config.toml
activation = "swiglu"
router_score = "sigmoid"
balance_loss = 0.000576
balance_bias = true
n_head = 3
positions = "rope"
parallel_block = true
init = "normal"
beta2 = 0.99
decay_shape = "linear"
batch_tokens = 32768
Below are experts of layer 3 (counted from 0) of a mixture-of-experts language model. Rows are named router (the router's row for the expert), gate (a neuron's input weights, with its number), up (a neuron's input weights, with its number), down (a neuron's output weights, with its number) and show model dimensions 0-95. Each number is 50 + 10 x the weight over its row's rms, rounded and kept within 0 to 99.
Before each expert's rows: "mostly gets" lists some tokens that are sent to it at least half of the time; "comes before" lists some tokens at least twice as common just after its tokens as in all text. This comes from a sample of Wikipedia text that the model never trained on. Tokens count by the router's weight.

# expert 22
mostly gets: ")", "),", "\"", ");", "\",", "]"
comes before: "\n", "\n\n", " MP", " x", " ·", " Mount"
router:54 55 39 31 35 45 45 54 42 56 49 64 52 67 67 49 31 45 53 17 51 52 56 64 41 62 51 60 65 49 58 46 44 47 52 48 66 47 50 61 63 74 38 44 42 41 50 39 41 44 45 47 58 44 67 49 36 46 42 41 43 50 54 55 55 45 53 48 67 40 62 50 61 63 48 51 62 47 34 39 56 38 31 46 41 41 46 49 49 61 56 66 62 43 66 57
gate2:42 51 51 59 50 55 58 59 47 53 34 36 51 42 34 58 56 44 51 49 34 37 47 42 40 58 56 74 58 65 50 72 48 62 53 57 66 44 53 52 69 31 67 51 43 24 52 43 50 58 53 54 30 54 70 58 44 36 49 37 37 57 51 58 53 47 60 40 49 57 54 43 49 52 45 45 68 33 58 62 55 57 63 61 44 48 48 50 61 59 47 52 60 54 56 67
up2:48 54 53 47 35 53 48 40 51 59 69 46 33 40 42 46 42 59 42 63 69 59 54 54 58 59 47 29 48 46 50 40 55 44 37 39 44 62 51 52 28 68 33 66 61 79 63 51 62 53 56 51 69 42 31 46 56 59 51 62 56 40 53 44 49 58 39 63 54 44 44 58 46 47 59 69 55 71 43 44 56 57 44 50 62 49 53 61 38 46 56 52 42 50 46 44
down2:40 65 52 64 45 43 53 54 32 49 51 48 62 64 48 62 37 43 38 46 42 62 43 54 53 45 41 32 49 51 54 44 40 40 58 61 48 67 55 41 41 53 59 39 37 40 51 38 35 62 44 42 50 48 40 62 65 50 55 35 72 70 67 52 69 38 61 65 53 40 49 53 49 53 38 48 42 34 60 40 62 45 47 42 55 32 64 54 44 42 63 39 39 63 45 53
gate3:32 55 32 59 46 31 40 45 41 69 53 53 48 45 39 43 56 52 38 71 59 39 55 40 61 47 42 60 48 57 69 56 66 72 41 57 53 51 55 51 66 54 33 32 64 49 37 52 31 52 39 57 56 39 45 58 45 53 44 42 47 53 47 54 30 51 33 53 53 56 47 66 46 52 44 40 37 51 51 54 50 42 59 30 38 41 47 45 53 52 42 60 71 55 58 42
up3:42 47 56 34 60 67 53 51 49 44 70 37 45 55 59 56 37 42 31 46 56 48 69 51 43 42 60 43 32 47 57 54 56 46 57 52 50 32 40 60 47 36 60 48 50 70 54 54 55 56 46 55 34 52 49 33 75 63 37 52 43 75 47 53 49 41 68 44 49 56 57 44 48 67 51 46 64 37 46 47 42 49 40 48 48 68 65 58 50 43 69 39 43 46 43 46
down3:46 57 64 40 67 35 51 39 35 54 61 39 58 58 51 48 43 56 42 58 40 45 66 42 63 54 44 64 61 49 43 51 61 54 48 62 43 31 54 54 70 54 64 44 53 52 56 47 50 46 42 50 42 20 45 56 60 71 30 45 51 49 37 46 49 46 52 57 44 44 52 57 34 46 41 55 53 54 26 63 47 34 50 34 39 39 34 50 58 61 56 55 50 35 63 54
gate4:61 53 58 66 38 48 49 56 38 39 54 38 49 46 45 40 55 45 45 43 64 66 40 40 35 45 50 61 54 37 54 65 61 47 68 56 44 70 56 39 56 60 46 49 48 32 43 64 29 68 64 46 63 58 55 54 52 48 61 49 52 41 39 68 45 56 47 62 41 35 64 50 57 52 47 46 45 32 57 40 67 68 28 45 54 59 50 47 44 49 51 44 47 65 35 57
up4:47 54 48 36 59 54 31 54 51 40 50 45 50 58 52 43 48 26 49 70 36 29 46 50 54 52 53 49 38 51 46 60 55 44 60 54 54 74 60 40 55 48 57 44 35 46 43 53 42 75 38 40 54 57 64 56 54 56 58 66 53 60 23 52 49 34 64 45 43 51 34 52 45 64 48 60 48 40 54 27 66 52 44 58 53 36 52 55 49 61 44 41 58 36 42 44
down4:31 53 54 43 56 56 58 41 44 64 41 50 41 42 51 60 48 51 61 46 47 65 53 39 54 38 43 48 57 55 56 57 59 46 57 56 51 53 55 34 47 35 47 42 34 53 34 50 41 64 58 44 57 45 64 54 71 51 57 54 59 57 55 51 59 43 36 79 50 23 62 34 49 41 67 44 48 51 50 25 65 51 43 67 54 38 45 63 39 62 34 52 57 47 46 52
gate5:55 42 44 54 60 40 42 63 47 47 55 45 41 58 41 32 39 60 29 76 51 55 57 19 50 64 57 57 32 65 59 49 53 40 49 59 52 59 40 42 44 53 58 57 55 56 53 56 46 50 59 40 54 59 65 71 58 42 43 55 63 57 67 38 55 28 49 59 53 44 58 57 70 47 50 43 47 38 65 58 46 43 58 53 41 40 37 44 37 36 46 47 42 42 48 54
up5:51 67 61 54 61 43 62 38 39 45 49 55 48 47 51 50 68 52 55 45 48 42 44 58 41 64 47 77 65 49 40 28 58 50 55 62 63 57 71 63 46 63 33 45 64 63 39 59 55 52 40 34 40 61 49 25 53 49 57 49 64 47 43 37 48 54 47 47 35 55 44 47 51 34 45 61 56 47 48 46 50 38 56 52 59 45 66 53 58 34 45 65 56 49 47 69
down5:69 26 38 41 34 29 40 54 57 48 30 49 53 63 43 53 43 53 43 70 50 53 62 37 58 45 39 62 46 46 56 53 46 44 56 51 50 28 35 50 51 44 52 33 64 45 54 56 45 47 42 31 56 61 46 57 42 62 62 53 47 68 59 48 52 35 57 54 57 53 67 44 47 51 44 44 52 56 44 48 27 43 54 55 70 63 68 54 54 47 53 55 50 44 29 47
gate6:69 56 75 68 45 44 45 40 64 59 67 56 57 57 54 59 49 56 52 37 52 41 46 41 44 58 53 70 43 29 59 57 60 42 53 50 24 43 52 58 49 34 55 26 45 35 45 45 45 46 61 53 47 47 45 61 60 52 49 42 55 36 50 67 53 53 53 72 40 63 56 42 45 47 36 53 55 54 71 60 39 64 49 38 44 50 61 60 50 48 58 46 55 52 54 59
up6:49 61 60 52 39 51 46 44 58 64 51 45 51 43 59 41 37 55 64 31 32 52 44 45 48 49 57 49 35 38 36 49 75 39 49 65 46 60 32 42 40 59 62 64 41 65 40 43 53 72 35 50 61 39 54 53 47 52 44 56 51 56 56 80 49 61 36 45 58 47 46 61 37 48 67 37 49 42 59 48 65 59 51 59 45 46 37 59 44 46 51 64 43 36 52 50
down6:39 44 54 45 32 45 56 47 67 77 53 48 50 25 43 46 40 53 64 43 38 83 61 50 46 55 61 44 49 43 51 55 38 50 42 54 65 64 42 47 48 54 43 54 57 67 44 65 42 51 39 55 58 49 50 51 35 47 16 56 48 40 49 53 45 51 54 52 50 51 45 37 40 64 53 50 63 40 62 50 58 49 44 61 33 38 48 46 44 59 50 47 43 45 52 32
gate7:45 57 53 44 30 36 67 40 42 61 50 33 54 55 46 58 36 41 64 58 57 40 51 51 63 35 49 52 37 45 59 45 58 48 45 50 61 58 41 53 77 42 49 63 50 40 46 50 48 46 38 43 61 61 52 54 52 53 52 52 26 62 49 42 40 31 56 43 40 60 61 40 50 53 53 47 43 61 38 39 52 53 76 44 40 45 67 68 61 51 53 33 62 65 44 50
up7:52 38 49 59 61 37 26 58 57 60 37 31 57 51 45 57 61 44 54 34 35 61 37 54 46 52 23 43 48 57 49 65 36 57 62 40 43 35 52 52 62 42 48 25 70 60 56 60 57 47 49 23 60 63 40 50 47 49 49 58 44 53 55 51 69 51 43 59 58 48 47 46 36 42 53 44 59 43 74 56 46 49 49 58 50 62 45 51 47 48 47 45 40 48 46 46
down7:53 29 73 54 50 30 62 55 42 59 43 35 49 51 46 36 51 42 38 53 47 55 37 59 50 53 40 58 57 54 56 64 51 48 72 41 49 61 50 49 55 64 54 41 63 40 54 47 66 51 40 39 62 45 63 29 33 53 47 61 45 38 53 69 69 41 42 57 55 28 59 59 34 54 55 52 53 41 43 41 56 62 42 48 34 49 47 54 45 62 53 63 58 62 48 40
gate8:59 39 42 42 47 61 37 44 46 49 40 67 38 54 49 70 40 59 60 67 59 37 40 56 45 59 73 30 68 53 50 53 72 46 56 53 55 48 61 49 46 43 65 72 41 53 62 52 40 41 66 42 61 57 43 45 36 32 57 60 35 48 60 44 56 48 45 58 50 46 53 48 62 52 50 55 43 56 51 63 54 65 71 51 28 48 47 50 54 56 50 47 40 38 51 42
up8:47 51 62 68 61 71 52 58 56 38 34 68 41 50 55 57 53 38 57 51 52 62 33 46 52 45 52 58 33 49 45 56 39 46 47 46 54 49 65 40 50 37 52 38 30 44 47 60 52 50 52 54 64 51 47 48 45 34 48 63 51 69 37 64 38 45 39 66 68 55 61 62 66 60 59 36 58 45 47 34 50 69 63 60 39 58 38 54 41 34 47 39 53 48 51 52
down8:41 50 59 74 49 62 42 54 54 41 44 55 49 59 44 59 68 48 70 62 46 58 36 43 46 36 61 52 47 50 46 32 36 45 57 56 44 47 66 39 33 50 47 60 62 62 65 60 50 51 58 42 58 55 49 43 52 36 53 60 50 59 38 56 49 46 44 69 41 45 53 51 55 58 50 48 57 51 44 45 34 54 73 72 28 53 33 42 32 49 45 39 42 47 53 70
gate9:65 47 37 43 65 47 60 58 52 64 51 57 53 45 51 46 52 49 59 43 55 50 43 50 50 19 36 44 54 25 49 34 47 47 73 62 34 46 58 54 42 66 43 47 57 33 50 47 54 51 55 38 53 51 42 51 50 47 47 51 59 66 44 46 55 50 51 59 53 39 37 49 54 50 55 44 49 47 43 68 59 71 48 42 44 55 84 55 46 68 59 53 48 71 58 55
up9:49 62 48 50 60 46 72 49 59 63 64 59 46 40 60 53 51 44 48 54 50 61 69 46 52 27 36 47 52 35 46 57 41 63 53 55 34 31 50 54 54 59 46 57 48 33 41 42 41 59 69 45 55 43 41 67 49 51 48 61 63 53 27 48 70 35 48 53 46 59 30 40 62 55 55 50 41 36 49 55 55 55 38 37 44 35 70 43 38 47 48 57 50 51 56 57
down9:58 58 62 40 46 38 50 48 46 51 48 50 47 47 64 56 46 48 52 65 44 54 56 66 48 44 32 76 60 56 56 50 43 43 42 44 45 44 45 45 37 40 30 42 44 44 64 42 48 53 52 51 31 43 37 67 52 18 44 46 46 32 34 55 59 35 59 46 70 44 35 45 56 56 41 48 43 65 48 56 66 45 58 52 59 51 58 55 58 41 58 57 47 39 70 64
gate10:62 55 50 55 37 50 45 54 38 54 48 41 49 50 63 56 25 39 45 51 50 53 45 44 49 51 68 64 69 63 59 38 56 47 66 57 53 60 50 52 41 54 48 52 68 50 45 61 60 51 55 51 41 52 61 65 64 65 35 50 53 61 52 48 62 57 29 66 40 61 49 52 44 57 49 39 54 43 61 42 28 50 59 78 61 64 58 52 53 35 33 32 46 54 46 48
up10:48 53 55 47 59 54 55 51 54 50 56 55 54 57 39 49 58 43 42 45 52 49 43 45 50 46 28 29 43 36 35 60 51 60 49 41 56 54 52 37 58 62 43 54 30 46 51 31 57 58 55 53 55 34 28 33 51 42 58 56 52 39 34 58 42 59 65 25 62 33 49 50 59 40 55 55 45 48 43 58 65 40 47 33 39 27 42 54 49 69 64 53 35 54 57 63
down10:59 49 47 61 44 70 60 49 55 64 49 45 43 58 51 45 59 29 50 68 50 50 59 64 47 47 54 35 57 50 44 47 53 32 45 60 42 49 48 34 48 43 53 61 19 54 52 52 41 28 49 46 52 57 58 51 39 46 30 55 65 23 34 54 33 55 48 52 42 60 48 52 53 53 46 43 61 43 45 40 66 63 35 52 50 34 68 51 59 47 53 36 62 46 50 51
gate11:48 47 59 51 63 63 50 45 41 53 47 41 35 58 61 55 49 32 30 52 36 64 51 70 55 45 41 48 57 53 41 64 55 49 64 50 61 64 29 40 57 62 70 56 53 44 50 57 44 49 39 65 44 55 36 35 37 47 49 53 50 51 51 45 60 36 52 43 48 47 54 49 43 52 50 55 60 44 50 46 62 40 67 63 27 43 36 51 31 68 45 64 41 45 56 73
up11:49 32 49 47 57 51 47 35 51 48 59 32 32 47 54 54 48 45 28 53 38 66 61 70 51 41 51 50 68 41 43 52 52 57 66 64 50 64 50 36 33 57 53 63 64 47 52 59 38 49 44 61 47 53 50 37 38 43 59 43 57 43 56 40 48 28 52 50 52 47 55 38 39 49 51 58 46 54 44 47 54 52 60 49 35 55 30 58 18 66 34 57 37 50 54 51
down11:37 43 59 51 42 44 54 58 52 55 48 75 48 47 33 61 46 56 29 38 38 49 45 38 57 40 61 29 54 53 52 64 59 43 45 53 54 46 59 49 46 42 42 27 35 39 36 60 48 52 57 37 55 39 31 68 44 45 67 59 44 55 50 47 43 38 52 59 58 49 61 60 57 44 52 58 45 47 45 42 35 41 51 73 52 48 41 53 32 53 59 29 41 65 37 53
gate12:59 51 58 66 38 48 46 58 41 52 49 36 36 69 48 56 41 31 48 66 65 39 49 47 33 51 44 34 41 64 53 40 55 51 54 60 51 51 54 52 53 72 34 51 59 70 40 55 50 59 39 45 50 61 49 46 40 52 56 47 43 59 60 75 58 74 41 56 42 51 48 50 39 54 36 41 60 57 42 42 63 58 56 58 38 55 57 38 61 34 52 42 61 39 35 57
up12:65 49 50 46 28 42 58 46 42 46 59 56 43 48 70 51 66 46 49 52 47 56 55 52 49 54 52 37 50 35 71 47 46 67 62 60 63 49 54 43 58 42 49 37 60 48 52 43 59 73 45 56 45 58 33 45 55 34 56 37 41 62 65 72 35 49 39 62 47 44 56 65 48 66 40 35 52 40 42 56 54 39 49 50 50 41 33 46 49 62 66 51 50 57 32 39
down12:51 31 56 47 29 32 38 70 54 48 58 62 33 56 67 53 50 47 49 42 64 58 44 39 45 51 48 43 64 46 58 49 44 55 55 54 70 39 53 54 67 55 66 43 44 57 53 57 47 61 47 62 61 41 41 69 39 37 47 38 33 59 41 53 47 49 41 64 60 41 51 45 50 61 57 40 45 58 47 64 62 59 59 49 21 46 41 57 46 60 66 39 52 44 38 49
gate13:66 37 47 29 68 55 49 51 71 44 41 60 52 57 48 36 32 64 50 50 38 47 56 69 68 66 58 65 46 47 54 55 36 37 47 48 40 57 53 55 63 25 69 72 43 57 49 51 49 47 46 57 53 54 56 54 53 23 54 49 49 40 39 46 60 49 65 67 36 50 54 60 45 52 45 38 55 56 53 51 52 54 50 60 31 46 50 54 46 54 44 54 41 44 47 62
up13:62 56 45 49 61 54 57 54 52 60 48 30 62 45 52 45 50 56 70 43 45 66 40 51 70 50 50 47 61 50 62 52 31 54 29 47 31 39 57 71 63 48 51 53 47 46 50 40 65 49 46 53 52 50 45 55 47 22 41 67 57 59 45 63 56 66 42 53 42 55 26 50 54 37 49 39 54 42 53 52 53 30 52 48 51 37 55 49 63 52 50 40 42 32 64 63
down13:44 51 42 78 28 32 55 67 38 54 61 38 55 54 47 36 37 43 38 43 59 54 42 47 25 47 57 34 47 45 43 44 54 58 51 50 53 50 48 43 46 61 43 32 51 40 36 55 74 57 44 59 34 49 49 41 58 77 44 59 53 62 62 56 45 47 43 49 40 48 56 50 55 41 54 64 38 58 63 47 55 53 45 46 46 37 51 46 49 34 42 50 60 45 68 54
gate14:68 52 60 46 43 73 47 34 36 65 49 37 33 61 57 53 41 63 57 43 49 36 59 41 48 71 76 54 62 35 24 48 38 43 46 46 49 56 33 43 47 60 60 54 44 38 54 62 43 32 41 61 36 44 57 57 48 39 49 58 50 40 35 46 42 51 52 54 47 43 39 61 55 59 53 54 45 49 57 48 44 47 65 54 54 48 44 59 30 47 55 60 44 45 41 63
up14:41 47 52 43 59 68 74 50 44 47 47 55 62 37 40 42 46 60 47 58 46 30 43 52 59 48 49 49 41 47 46 37 38 64 62 43 37 54 50 68 28 38 35 46 61 37 54 45 49 45 55 43 62 33 38 53 46 51 66 34 50 54 40 36 40 42 62 39 64 47 53 57 42 50 30 31 62 55 51 46 43 65 51 45 57 36 41 51 57 60 50 59 56 35 32 57
down14:64 52 43 59 66 50 56 39 31 45 52 43 58 50 55 44 63 49 42 59 55 36 49 35 51 52 62 63 58 39 36 46 58 51 41 55 44 53 51 44 46 54 65 37 36 52 62 46 43 43 51 66 68 55 58 39 56 33 55 63 33 63 47 29 63 50 53 50 53 50 58 55 56 57 46 61 28 44 44 52 50 53 47 34 56 58 46 46 49 78 34 50 24 61 49 62
gate15:59 63 47 38 49 65 49 57 67 57 44 57 49 54 41 57 48 59 70 34 46 43 31 57 29 39 39 64 40 47 43 37 34 55 53 57 41 41 37 58 44 49 51 51 47 50 54 38 43 43 50 48 61 46 51 66 35 54 65 42 36 57 75 37 46 47 55 54 43 50 55 47 69 52 47 54 38 47 51 55 38 30 38 43 62 62 49 42 58 47 66 71 63 52 59 59
up15:47 35 57 78 57 40 44 45 46 32 37 43 55 46 45 44 46 48 58 70 33 68 42 48 51 38 51 45 38 49 45 57 57 56 52 58 50 62 52 38 54 57 62 49 55 43 46 55 37 58 55 31 28 49 48 35 56 43 21 56 64 56 48 49 62 48 55 44 46 41 59 56 45 53 52 56 60 29 40 46 54 63 66 43 50 62 34 56 53 46 49 41 53 65 31 44
down15:39 51 62 28 47 34 43 52 63 52 46 40 67 66 56 54 39 64 50 54 67 41 49 60 40 53 46 32 71 53 66 57 48 49 66 58 61 51 50 50 53 59 59 53 45 50 67 48 43 41 40 60 58 45 56 44 55 63 44 47 52 39 55 29 64 53 45 65 54 73 41 32 53 58 41 58 61 59 47 40 31 36 35 53 43 45 48 45 68 54 50 54 60 49 55 55
gate16:43 64 73 55 54 52 51 45 38 53 51 54 43 54 70 51 57 57 50 53 66 64 61 44 32 56 63 57 49 61 55 43 37 63 62 55 51 40 56 50 55 47 32 44 60 56 66 37 40 54 59 50 52 52 58 46 46 43 50 45 41 59 48 60 53 44 30 46 42 65 39 62 49 37 51 37 82 41 58 52 46 41 63 38 66 45 54 55 51 42 35 48 29 31 47 47
up16:47 53 33 48 47 40 51 47 60 46 54 51 67 47 51 36 36 52 43 52 46 45 47 58 56 50 44 34 60 50 35 65 62 45 31 41 62 51 39 50 67 44 47 50 37 43 47 44 48 41 56 52 37 53 54 49 46 67 40 42 33 50 60 32 47 58 56 50 45 36 55 65 56 61 74 75 41 46 46 31 68 59 37 50 46 49 58 38 39 66 66 63 54 60 62 48
down16:67 59 48 39 43 46 43 40 51 40 52 59 53 47 34 63 43 45 47 54 50 40 28 53 49 53 47 47 43 56 39 54 66 57 37 54 47 59 34 50 49 45 57 53 53 41 41 27 34 36 49 46 62 42 68 63 55 49 48 43 63 34 67 48 47 60 54 66 58 53 37 72 61 48 67 47 53 45 40 55 56 61 48 60 57 42 54 49 51 69 61 75 64 54 65 61
gate17:46 62 68 58 40 53 51 52 42 46 37 57 39 56 61 48 43 24 52 65 57 52 50 53 51 62 37 39 43 45 46 29 47 50 49 64 45 67 56 46 42 41 57 46 55 54 42 65 47 56 39 51 51 55 48 36 55 46 50 52 67 52 39 46 41 38 38 62 42 72 54 54 52 47 47 57 45 57 47 34 41 39 30 55 69 49 40 32 53 63 37 45 71 37 35 33
up17:49 42 37 44 62 49 49 46 59 56 52 46 58 38 45 45 49 70 54 53 40 45 50 51 48 37 74 32 50 44 41 52 54 42 57 46 49 42 48 64 75 59 42 51 46 34 65 42 48 46 49 58 57 46 35 57 47 44 59 48 31 45 50 30 54 50 76 44 49 26 44 37 36 56 54 50 60 48 55 52 42 60 56 56 27 59 74 54 53 44 69 49 36 50 48 46
down17:49 27 62 61 39 50 40 38 66 62 30 50 57 51 56 53 59 26 49 56 58 41 61 59 62 55 54 43 36 47 56 56 37 41 54 39 56 67 65 48 45 50 53 60 35 61 46 52 41 46 46 65 58 59 53 38 51 55 68 55 41 46 54 60 59 59 47 52 44 52 62 46 61 57 46 53 54 42 36 66 48 59 70 51 72 34 61 59 65 35 57 44 46 43 38 45
gate18:62 39 62 42 81 47 53 52 34 48 50 56 55 56 36 42 45 41 51 52 36 37 67 50 59 35 55 27 50 54 55 39 59 40 62 57 59 53 41 57 59 48 45 39 55 53 46 55 55 70 43 44 37 46 58 48 44 46 68 37 50 64 52 30 63 54 56 57 59 57 53 65 39 48 54 58 62 64 45 60 38 42 57 48 37 66 56 40 33 32 48 54 37 44 42 48
up18:53 51 64 65 50 42 47 53 48 62 33 40 61 52 47 68 23 54 50 40 59 63 35 42 46 50 40 60 57 46 51 41 48 54 51 37 41 50 58 41 50 57 62 52 62 39 47 40 62 44 52 53 35 69 55 33 58 46 42 60 44 49 30 67 45 53 48 39 29 54 54 45 50 43 54 50 47 31 47 32 68 45 58 54 76 70 47 58 56 50 44 41 57 58 43 40
down18:42 45 47 56 65 38 50 53 38 56 49 62 52 22 50 56 57 61 60 50 47 48 57 61 46 45 77 37 53 48 61 48 38 46 54 67 36 34 57 32 49 38 52 42 57 53 45 49 49 60 57 63 54 54 61 45 36 63 54 59 30 61 40 50 59 40 65 51 49 51 59 47 52 37 50 35 70 36 41 47 44 50 51 69 55 68 44 40 55 55 63 37 49 56 54 36
gate19:34 38 45 67 51 46 43 50 29 56 52 37 52 52 44 54 43 47 46 44 59 66 47 39 50 50 53 44 50 71 49 57 64 40 28 47 50 53 49 44 62 60 47 51 45 50 64 53 52 45 46 46 56 43 78 47 58 43 47 38 35 38 42 63 43 43 31 50 60 49 61 45 55 34 52 46 59 54 55 60 55 38 39 61 69 75 75 53 46 41 61 42 60 38 58 48
up19:45 47 55 40 55 54 47 45 56 60 54 55 58 57 60 43 40 50 75 58 49 58 72 51 51 41 36 63 35 48 53 47 48 54 60 35 62 51 45 48 63 48 29 46 43 41 50 45 48 55 69 65 56 56 33 55 51 55 58 58 62 38 39 44 63 46 60 69 58 59 45 54 59 46 55 50 29 27 42 36 52 52 42 56 32 50 57 58 53 51 30 52 35 70 36 53
down19:42 49 43 58 48 21 55 27 46 56 54 44 57 54 50 53 42 41 50 57 42 51 63 31 43 67 57 46 29 53 65 55 48 40 55 39 66 52 46 49 57 45 34 54 67 64 51 70 45 56 54 43 36 30 65 35 51 53 49 56 39 41 49 55 45 53 46 62 65 49 64 52 66 31 40 61 53 43 45 51 45 63 39 58 36 53 58 51 45 50 67 53 40 50 62 55
gate20:62 51 49 42 52 30 42 36 56 40 43 51 49 46 50 46 58 47 51 45 62 49 37 51 59 49 43 39 44 60 77 56 57 69 28 58 48 61 63 27 54 55 47 48 48 56 58 48 48 61 52 50 44 53 39 36 63 60 55 39 42 52 43 48 47 79 54 54 25 50 57 53 50 48 60 56 63 29 53 33 44 46 56 52 59 63 41 72 61 52 52 51 67 45 41 50
up20:42 58 49 58 70 40 51 50 56 53 55 45 44 47 62 56 50 48 52 62 60 41 57 36 50 31 44 58 32 57 22 47 50 22 59 58 61 55 60 57 55 55 36 49 45 57 61 66 47 66 63 50 41 35 44 57 63 46 45 43 48 65 51 51 46 57 40 42 55 44 52 74 53 45 45 52 49 52 57 52 51 42 63 71 64 52 52 64 37 43 29 40 56 57 60 62
down20:59 51 57 58 47 70 48 33 46 58 53 57 52 50 36 70 50 44 45 27 62 53 63 55 57 52 49 43 51 53 55 37 57 59 51 37 59 38 31 46 43 44 38 66 40 41 47 49 38 49 44 50 58 58 42 50 45 54 42 65 44 47 69 52 58 48 57 44 65 62 69 52 62 45 52 52 52 46 34 45 55 67 45 48 46 30 68 42 40 36 70 59 61 52 27 46
gate21:57 47 70 54 63 37 36 57 64 57 43 46 56 39 49 45 51 42 46 41 58 40 40 67 47 72 44 57 61 45 44 46 44 47 33 50 44 49 54 33 45 42 42 39 66 42 45 39 34 58 56 50 43 71 40 34 56 61 50 52 47 65 64 65 44 48 64 54 54 40 65 74 56 41 37 42 47 54 52 34 60 49 48 50 65 48 33 48 49 48 66 55 48 46 46 71
up21:37 50 47 59 57 40 44 63 55 59 37 40 53 35 54 44 40 50 52 53 40 36 47 60 51 68 46 42 54 34 34 52 31 62 39 37 48 48 55 44 31 49 40 49 55 58 29 41 54 58 47 47 52 60 52 41 72 63 36 44 62 59 36 43 45 51 46 63 74 40 49 74 51 63 54 56 36 55 55 56 46 64 52 65 73 53 43 58 52 49 49 48 58 39 52 56
down21:55 28 57 44 40 61 37 60 52 54 35 56 59 39 53 64 54 41 46 57 35 59 43 59 49 66 43 40 59 53 28 51 29 53 47 44 51 38 67 48 49 43 48 28 49 56 51 35 39 45 66 57 54 21 48 44 53 66 46 53 38 72 48 46 58 34 45 55 48 40 62 52 55 52 41 42 48 60 50 40 51 55 46 44 47 48 46 40 42 67 39 48 64 39 53 64
gate22:28 52 50 57 52 45 30 42 53 44 50 54 45 56 44 72 73 27 66 51 55 64 55 43 30 60 48 66 58 51 51 45 54 52 48 55 50 44 40 52 59 32 68 39 30 39 54 37 57 52 50 38 42 63 56 54 61 52 50 56 41 42 54 56 67 60 65 52 53 52 64 30 54 38 59 61 66 39 66 45 44 45 50 61 41 67 50 51 55 47 55 54 50 46 49 60
up22:65 58 48 53 41 41 54 44 51 45 53 60 51 52 50 65 53 36 56 42 55 64 58 53 33 49 41 65 59 47 57 64 60 57 34 32 53 54 43 44 44 35 63 43 43 42 55 40 46 47 51 37 27 53 65 50 58 65 53 50 38 39 54 59 53 76 56 50 49 42 62 31 58 37 44 44 67 64 78 63 53 49 43 70 41 52 41 63 54 46 58 52 54 51 57 54
down22:66 60 59 36 48 73 43 49 48 53 53 56 57 42 62 31 43 66 42 58 44 61 49 48 45 50 34 43 54 47 45 50 52 57 51 54 40 55 49 59 48 66 27 59 63 39 46 65 36 52 56 59 46 46 44 45 36 30 50 59 41 50 41 40 49 64 50 41 52 64 43 55 43 67 60 27 28 34 45 43 51 51 60 31 40 48 36 42 55 48 46 63 38 56 49 61
gate23:54 56 64 60 50 51 38 49 65 53 50 41 53 66 52 62 49 40 40 41 56 42 39 51 34 48 61 41 50 48 52 42 37 32 43 51 53 36 53 32 54 40 47 36 50 41 59 52 30 53 43 27 63 64 56 46 61 48 58 47 42 52 39 70 48 44 53 73 62 62 78 53 44 59 48 45 52 56 48 51 48 44 36 59 53 67 50 43 43 61 65 57 59 36 66 58
up23:46 57 65 73 57 53 65 42 63 66 45 63 44 63 47 69 40 37 47 56 55 39 43 47 50 49 62 45 56 56 49 54 40 25 31 55 59 51 54 39 55 40 36 49 52 50 60 35 43 41 48 36 48 56 41 37 47 53 59 57 51 59 33 56 38 38 35 61 55 61 58 51 52 43 64 49 37 58 49 59 36 43 44 61 51 62 42 45 46 36 49 52 50 39 80 50
down23:46 47 54 46 52 79 66 54 52 58 55 52 33 33 49 43 35 50 40 58 46 63 50 36 45 43 54 54 52 58 42 56 46 50 45 67 52 48 51 59 70 51 57 42 69 44 55 43 61 42 54 44 48 40 44 50 47 56 36 61 44 44 50 50 40 42 72 48 27 46 25 47 45 54 50 61 57 53 40 55 45 31 58 73 69 49 56 54 62 52 69 47 56 48 65 47
gate24:49 45 53 56 49 35 39 30 40 43 54 48 59 58 53 26 46 25 52 59 48 55 51 55 60 53 33 39 44 33 43 46 59 41 63 52 52 62 49 51 52 49 44 33 55 55 68 41 55 64 36 61 59 47 40 58 57 29 70 60 35 53 45 53 42 47 49 52 54 62 47 43 53 55 39 42 57 33 49 49 30 47 43 60 70 31 53 41 48 52 48 64 43 49 56 68
up24:29 51 45 41 55 57 42 62 70 46 52 51 56 45 51 62 51 43 46 53 65 65 69 65 52 53 51 52 50 58 42 42 36 52 55 52 30 32 56 42 33 47 53 43 40 54 54 35 48 32 60 43 58 26 58 66 76 55 51 57 48 47 25 53 42 43 65 44 53 44 53 41 47 46 66 56 43 46 58 47 33 50 41 49 50 45 63 38 47 42 46 47 48 65 49 65
down24:52 59 34 51 62 45 60 54 48 42 40 53 63 31 35 62 51 66 51 64 58 52 41 63 42 60 50 54 56 42 66 53 45 47 44 48 29 42 57 41 43 53 52 53 35 59 57 46 46 33 35 47 45 50 33 58 59 54 55 59 76 41 43 55 50 51 67 47 52 45 72 42 62 46 59 53 44 54 57 59 43 63 67 53 60 59 37 47 34 32 35 48 44 68 38 50
gate25:51 51 35 47 37 49 50 47 36 51 39 51 37 70 56 55 47 45 51 44 63 34 35 51 54 37 51 54 47 50 54 26 53 67 40 38 38 43 72 58 41 54 55 49 50 59 50 51 48 75 57 53 60 50 62 42 42 50 53 46 64 44 80 69 38 66 42 55 59 58 44 52 52 56 49 36 51 51 52 55 50 35 38 38 60 52 50 22 57 66 51 53 52 47 54 51
up25:55 59 48 49 43 44 39 61 47 57 22 64 43 62 42 52 65 40 40 35 61 41 38 54 58 45 42 44 51 40 54 23 55 49 25 44 41 43 71 48 44 64 54 51 45 67 48 48 56 68 49 57 64 36 49 50 34 49 45 47 68 39 71 63 41 51 37 47 68 58 46 50 37 49 57 39 55 61 53 51 49 46 50 54 65 46 54 46 55 63 54 53 42 52 50 48
down25:27 45 42 63 51 54 57 53 69 45 53 51 64 39 41 39 45 52 48 46 48 41 19 47 53 57 35 49 61 52 41 44 41 43 73 56 51 45 35 25 55 41 63 38 53 45 57 50 44 22 53 50 43 63 50 51 46 58 48 51 62 56 59 55 46 39 62 59 45 74 52 40 55 43 53 55 54 46 49 51 45 49 35 53 50 56 81 57 53 51 48 53 55 61 51 53